{
  "router_score": "softmax",
  "balance_bias": false,
  "init_std_router": 0.00858,
  "lr_router": 0.000982,
  "head_dim": 64,
  "tie_embeddings": true,
  "init_std_up": 0.0404,
  "doc_mask": false,
  "steps": 5572
}
Below are experts of layer 8 (counted from 0) of a mixture-of-experts language model. Rows are named router (the router's row for the expert) and show model dimensions 0-127. Each number is 128 + 32 x the weight over its row's rms, rounded and kept within 0 to 255.
After each expert's rows: a language model's description of what the expert responds to; "mostly gets" lists some tokens that are sent to it at least half of the time. This comes from a sample of Wikipedia text that the model never trained on.

# expert 18
router [140  92  88  96  77 181 138  87 207 131 156 118 100  85 150 174 167 140 167 173 123 139 119 128 130 143 147 142  96 114 176 109  99 131  48 111  87  66 119  67 141 163 117 157 135 127 142  90 106  99 100 130  94 116 144 167 150  70  83 126 146 173 160 138 109 102 142 149 124 172  78 166 112 134 137  88 156 123 172  78 187 160  73 106 141 141 118  96 127 149 155 140 125  91  92 125 113 104 141  94 176 162 141 156 134  70 101 124  78  73 120 154 140 115  62 182 107 154 112 116 124 115 132 102 172 152  84  79]
Description: Mid-word common fragments. Common word pieces after one or two opening letters, such as nevertheless, however, several, leading, Newport.
mostly gets: "call", "num", "high", "lead", "peop", "ever"

# expert 20
router [127 170 153 163 184  82 159  80 162 141 146 145  98 105 141 140 170 147 134 129 106 132 169 134 122 134 208 105 143 135 127 137 117 180 132 154 102 149 125 147  83 108 112 121 144 117 147 119 198 160 182  80 116 146 144  95 127 106 104 121 146 102 155 129  92 100 144 174  88 156  91  54 139 122 167  86  59 128 106 175 154 158 153 148 191 145 129 192  37 193 117 126 197 138 186 105 145 146  96 126 153 119 109 151 139 166  96 171 131 138 171 102 144 151 147 147 106 120 112 167 117 103 157 177 162 120 177 105]
Description: Capitalized name beginnings. First capital letter or piece of place and proper names, often US states after a comma, such as O-regon, T-exas, North, New.
mostly gets: "North ", "New ", "Indi", "Mon", "Jap", "And"

# expert 22
router [ 98 106 134 111 132  86 111  93 161 114 164 106 100 102  52 154 155 145 110  52  91 123 172 154 124 172 182 112 146 107 142 133 146 127  89 205 118 132 105 164  89 101 133 128 117 173 123 119 178  99 140  67 181 127 114  87 112 134 191  86 105 111 157 181  99 107 126 119  84 166 140 136 111 141 122  78 190 106 127 116 121 114 108  80 128 143  60 144 152 130 116 101 186 147 173 146 189 146 128 179 133 115 166 106 138 157 118 153 146 152 145 135 164 161  66 124  83  96  77 149  81 143 155 175 151 141 176 151]
Description: Initial capital letters. Single capital letters starting a word after a space, pipe or colon, mostly N, R, V, G, as in Near Threatened, Newport, Griff.
mostly gets: "N", "R", "V", "Q", "G", "X"

# expert 19
router [149 113  76 122 106 127 139 121 155 101 126 126 163 118  83  95 125  59 117 162 149  94 163 162 130 130 136 165  92  89  94 152 134 140 122 133  95  87 133 106 179 182 146 122  69 186 123 104 127 129 117 165 103  60 100 127 189 104  87 152 125 116 175 143 148  85  88  77 179  73 130 169 103 154 143 149 116 111 169 137  99 177 154 135 180 130 102  85 138 159 106 147  70  75 101 125 180 136 103 117 174 160 147 154 127 107  69 113 113  60 158 148 117 195 131 136  91 116 168 151  89 152 109  97 136 174 137  68]
Description: Word-final suffix pieces. Closing word pieces such as ent, ment, ard, ist, ion, ity in names and common words, e.g. Barrientos, turbulent, Gardens.
mostly gets: "ement", "ment", "ampion", "ent", "ard", "ist"

# expert 59
router [138 162 143 189 153  87 121 167 111 137 100 128 107 101 187 165 156 154 172 138 146 104 148 144 193 120 156 106  96 152 124  67 137 189 127 169 102  84 159  52  79 191 179 106 103 102 176 101 136 145 140  59 135 126 146 152  84 118 156 103 165 101 100 154  52 116 155 157 131 118 111 113 128 131 156 161 181 171 116  93 163 159 150 119  82 144 151 151 101 123 114  98 142 144 165  67 177 145  87 148 143 169 122 142 165 124 135 145 117 139 105  74 173 151 110 132 170  69 153 118 157 113 161 111 147 161 174 126]
Description: Year and number digits. Leading digits of years such as 201, 199, 200, and the digits after a dash in ranges like 2004–05, plus table numbers.
mostly gets: "201", "200", "199", "202", "198", "197"

# expert 6
router [137 213 191 105 135  94  75 102 171 139 133 163 133  87 121 140 141 151 146 108  87 152 165 131 139 146 173 119 143 163 174  73 103 152  96 166 143 107  91 105 172 109  73 191  92  61 143 122 110 138 133  83 154 162 122 135 101 168 127 141 157  85 103 136 152  60 161 165  62 185 131 140 105 139 146 157 175 134  94 168 107  76 126 138 126 126 117 129 122  76  63 118 155 118 159 145 188 152 121 148 108 155 144 108  94 118 114 183 155  84 131  60 148 139 115 151 147 111 109 147  92  84 105 153 131 155  99 173]
Description: Word-initial capital letters. Single initial letters, mostly S, L, D, starting a capitalized word or name, such as Palm Springs, Salt Lake, St. Louis.
mostly gets: "S", "L", "D"

# expert 35
router [143 145 168 151 121 116 113 145 121 161 166 136 153 143 100 150  98  96 127 173 157 176  90 173 129 133  84 132 133 120 154 121  80 175 101 163 147 137 133 138 189 214 104 123  83 101 125 119 141 157 138 128  66  69  84 175 116 131 100 179 150  83 102 112 191 161 107  92 149 165 177 101  97 120 116 150 172 105 193 151 195  75 127 122 147 131 135 123  86 144  84 116  95 126  87  80 124 131 105  85 115  93 153 106 135 107 150 141 120 133 119 161  91  54 155 108 168 127  97 149 127 144  56 153 173 170  84 101]
Description: Word-ending suffixes. Suffixes closing a word, often before punctuation, mostly plural s/es and endings like ers, tion, ess, such as sculptu-res, Apprentic-es.
mostly gets: "ers", "ies", "tion", "ates", "ts", "ations"

# expert 33
router [160 133 117 144 107 113  93 150  73 137  89 118 122  94 132 145 153  84 141 101  87 112  88 143  85  92 135 206 135 117 184  68 154 178 156 157 119 100 148  74 128 133 105 124  76  98 148 121  79 183 117  71 191 112 151 157 113 132 137 115 144 129 119 152  89 146  86 158 147 172  72 146 136 129 111 105  62 140 172 141  95  89  65  87 158  82 129 140 151 165  87  89 146 152 160  99 150 166 121 181 170 133 122 153 201  90  99  98 154 159 135 208 111 114 104 135 113  95 154 129 138 101 183 104 125 136 120 116]
Description: Digits in numbers. Single digits and two-digit pieces inside numbers, especially coordinate seconds and minutes, dates, table statistics and frequencies like 10/year.
mostly gets: "20", "19", "30", "21", "25", "24"

# expert 53
router [ 73 169 123 166 155  73  87  65 162  78 169 124 124 168 128 144 148 163 124  72  89  88 153 119 164 149 168 115 131  88 120 138 108 138 157 158 126 124 100 158 117  92 134 104 157 126 138 128 177 184 172 100 131 135 139  92 105 160 134 108 140 106 171  94 118 212 159 176  92 149 168  95  86 160 111 127 132 140  85 139 114 125 166 146  94 167  64 129 101 167 141 113 170 146  68 128 154 153 104 170 133 177  74 135 178 137  99 148 120 154 131  77 162 134 105 169 105 176 148 142 111  69 173 117 113 137 202 138]
Description: Capitalized first letters. Initial capital letters beginning proper nouns or title words, after the, of or in, such as World War, NBA Finals, Hall of Fame.
mostly gets: "World ", "W", "F", "Gr", "He", "Gu"